Experts of a small language model.
Training: 236M tokens, 9678 steps.
Below are experts of layer 2 (counted from 0) of a mixture-of-experts language model. Rows are named router (the router's row for the expert), gate (a neuron's input weights, with its number), up (a neuron's input weights, with its number), down (a neuron's output weights, with its number) and show model dimensions 64-127. Each number is 128 + 24 x the weight over its row's rms, rounded and kept within 0 to 255. Numbers have three digits each.
Before each expert's rows: "raises" lists some tokens whose logits its average output raises strongly, later layers aside; "mostly gets" lists some tokens that are sent to it at least half of the time. This comes from a sample of Wikipedia text that the model never trained on.

# expert 19
raises: " |", " ===", " ==", " and"
mostly gets: " Lee", " J.", " H.", " Nominated", " £", " A."
router:158162162092115197128149138139142097122151122110103086146122109131111154082153088119135138186094148157134157137137120115134108158119116158103116099148082147158160111152092126138126126168090134
gate0:136159147100116189143140125165148135122147143131089134153093176192116065133141101103144136148121098127160118145131132106112108135141137153080127108190095108157111105159115114142153116145132142
up0:114120106139119109079129102139126147114149153135175147126130107138163189113141136140116123091155155148095179109126132138132127164112119129155140130121130106124164100078119162126106102146160171
down0:111121118159113106107108115148094104139143108137140139124148070128072136153122116111137148124144125148106144131118146119097137128122143138153144142112145151113168150105141076139083125173091122

# expert 6
raises: " |", "ent", "a,", "en,"
mostly gets: " San", " Court", " tem", "н", " Res", "в"
router:140164136151152190108105139168131136126160113127111111140121143128156100100143081124146112148081096126153147123133140119108095158122118171098120105168109134159153131154104145129140143119108169
gate0:170175145119143124130115137120131138116131156124091102124118118112132153124167115146155121139130124150111134134151091150187064164140129153104091119163094130207124109135118144122125113142111131
up0:157100137149165100122129108147102114174101101184145101096129102112146143112093123162130131076103096094104068138114093116165151105142144101128132152083188139098111125165143099111136152097142111
down0:134097116162096135085118141156091132155121097165116132126151119124155074154106162114132105113073145137103116168134101103103145152082155096106117132134143110116081079135133126153133136134131144

# expert 11
raises: "p", "ist", "b", " of", "m", ")"
mostly gets: " l", " sp", " p", " t", " r", " more"
router:126158163140134185130124127112132128131147120079126133128101109137112121106109133104160112153096102181116142130159141117113100117076085147112144108160091106176174149156156142151117113148082139
gate1:112172167124091115121132076113124108101107137088133107153127103096108106162149129111135141112146121147140139128143170117140102130132156129104146131149131121171136159108171146149130158103115149
up1:065155183127093132105152101127117154114121118075145123127171107113105082155148146093136165103129125159107120136145152136131121122126124129132165170134162110145142161104154121151148141100133125
down1:139148135131113147063103129127116146104107120099117112137163127136143094091169104125137135118148144118102129132160154093110118137135097089103106125168077135137133165077178105115149111144127177

# expert 34
raises: " Format", "ction.", "|", "ction,", " |", "\"."
mostly gets: "\n", "′", " Succeeded", "\n\n", " O'", "gl"
router:185182153107134125159132121123076135094126143109137056112110142122105130135150123089162114140137124143158138139137101097155099151109149139127101141120110175127141136137107132128099147134111166
gate3:094107150145112113149142081130129088095133136129107074126148096156101114126163145130143112145121152186145108121119170115137117126103145175112109116124117115139176094140131145112133161115148148
up3:119104143135114107145141075109111123121116153130142082091124098128116146156163138079101081148134184173130133109115149109154141114106159136108108138113123143114173091135120137105118167097167119
down3:127076129131125119129118110092110185131144163136151129143139134124131110124159137107105108144072104131124134127152126150124133116146143162105139100135118113145165078169159108126206140132138120

# expert 26
raises: "er,", "n", "ist,", "o,", "ol", "irc"
mostly gets: "\"", "==C", " Country:", "==P", "==S", "==R"
router:167162104134125136142104127142131120136152175130101096166134097126129157143130116111130095125134129144152123166116143122132107151141130151081146104134107153139137106169104118090109145128107113
gate3:150172116122142136103149128128150126120131125092104105142133143175139125106165129127117123143110128168128131126158154123106093157103140169111118128161078116166142105139101139119185146120130124
up3:154120116184136113131137142121134091143158137139133160084136115162116163147104142102125139140117163141116080139101164124146153119103127139169114114142108112100135080128119112096107135111156107
down3:143129147102155120116133076129113097141110129103167097133118136134127113154148086154121099116099116143137134115098138193142142134140084041137105102123122113137143150092140131167128163140159093

# expert 27
raises: "s", "e", "s;", "ened", "ef", "sc"
mostly gets: "Ind", "==B", "med", "Le", "omin", "igin"
router:151160125128136145175134113152148143136164130099080122149114161106104137100142094121139091164107146167162148144162118101125100134131109159099150103158117124160139094158114089095140151120097154
gate2:173174142106128152117127119119132139111168133096129118149152088132116132114161080130148111143096128176138160129124105145119068144109115157071129130144123128175185112165092131129133131166101144
up2:058124142087108120119127124145144144104127088112117101167169118122105121156165118148138133152136097144144134123138125146104125135081141131147112131114093152130144117094115153123137084136141127
down2:135157104096125148150105161082127118109126113146131139165156166147108147114122118132118129136149085124137169114135129077116127116133078139124128105145148101146156148126173119155170129146130108

# expert 39
raises: " ===", " They", " However,", " Later", " Each", " Their"
mostly gets: "s.", ".", ";", "==", ").", " ="
router:166150154123105162116141160124141136080133140126115135166089136119116095144182143136113118178101123126113114141119100095145143155080099159111103105141110156133153135159117094164110124140089147
gate0:115133074147125168128137134153142087109117092112107131144117139142144141137183136130077136130097106136079116134099123087117131179114143098143135159130144125119140105133143108150126104133105153
up0:140112147126129107154126123118127125148160151145185145123108131103108178107092139099134106115156121122108107105141129165183127114136114131125148132094114119115123174138139141078123114152177108
down0:097114136135135126112133104149107100137132126108128137083174128171147118187171112126117132107146113160214103129155164128096128148136127103124125119151153103152139107115109142162137125177132101

# expert 21
raises: "ael", "ove", "ord", "e", "V", "International"
mostly gets: "Ar", " Mar", " Par", " dis", "ă", " Mel"
router:169164112124135151143136107142134100115177139113085103170113120136094128121167082076124112144136101170168155144148140110124103163112113167098130116153095129152171098160087128129130132168101163
gate0:154182122113120165099131137132127128139150103091101124121106120108136141101182106129154142118126114160142116150150120129128089166141150197087125154151144109161167116142109158145149141114093152
up0:091132142126091122116167121148131107147079140094145145100117121124121131136159110117167154126151108144173116192118142116171123171140107161143134124141168113115130182115129144170114112156155135
down0:170126086149183111144123103162104140139161113137147148134109189119138134147155159101131122115138128162105087088144141103098139102113170157125135124118144159127111157136128127121117099126154128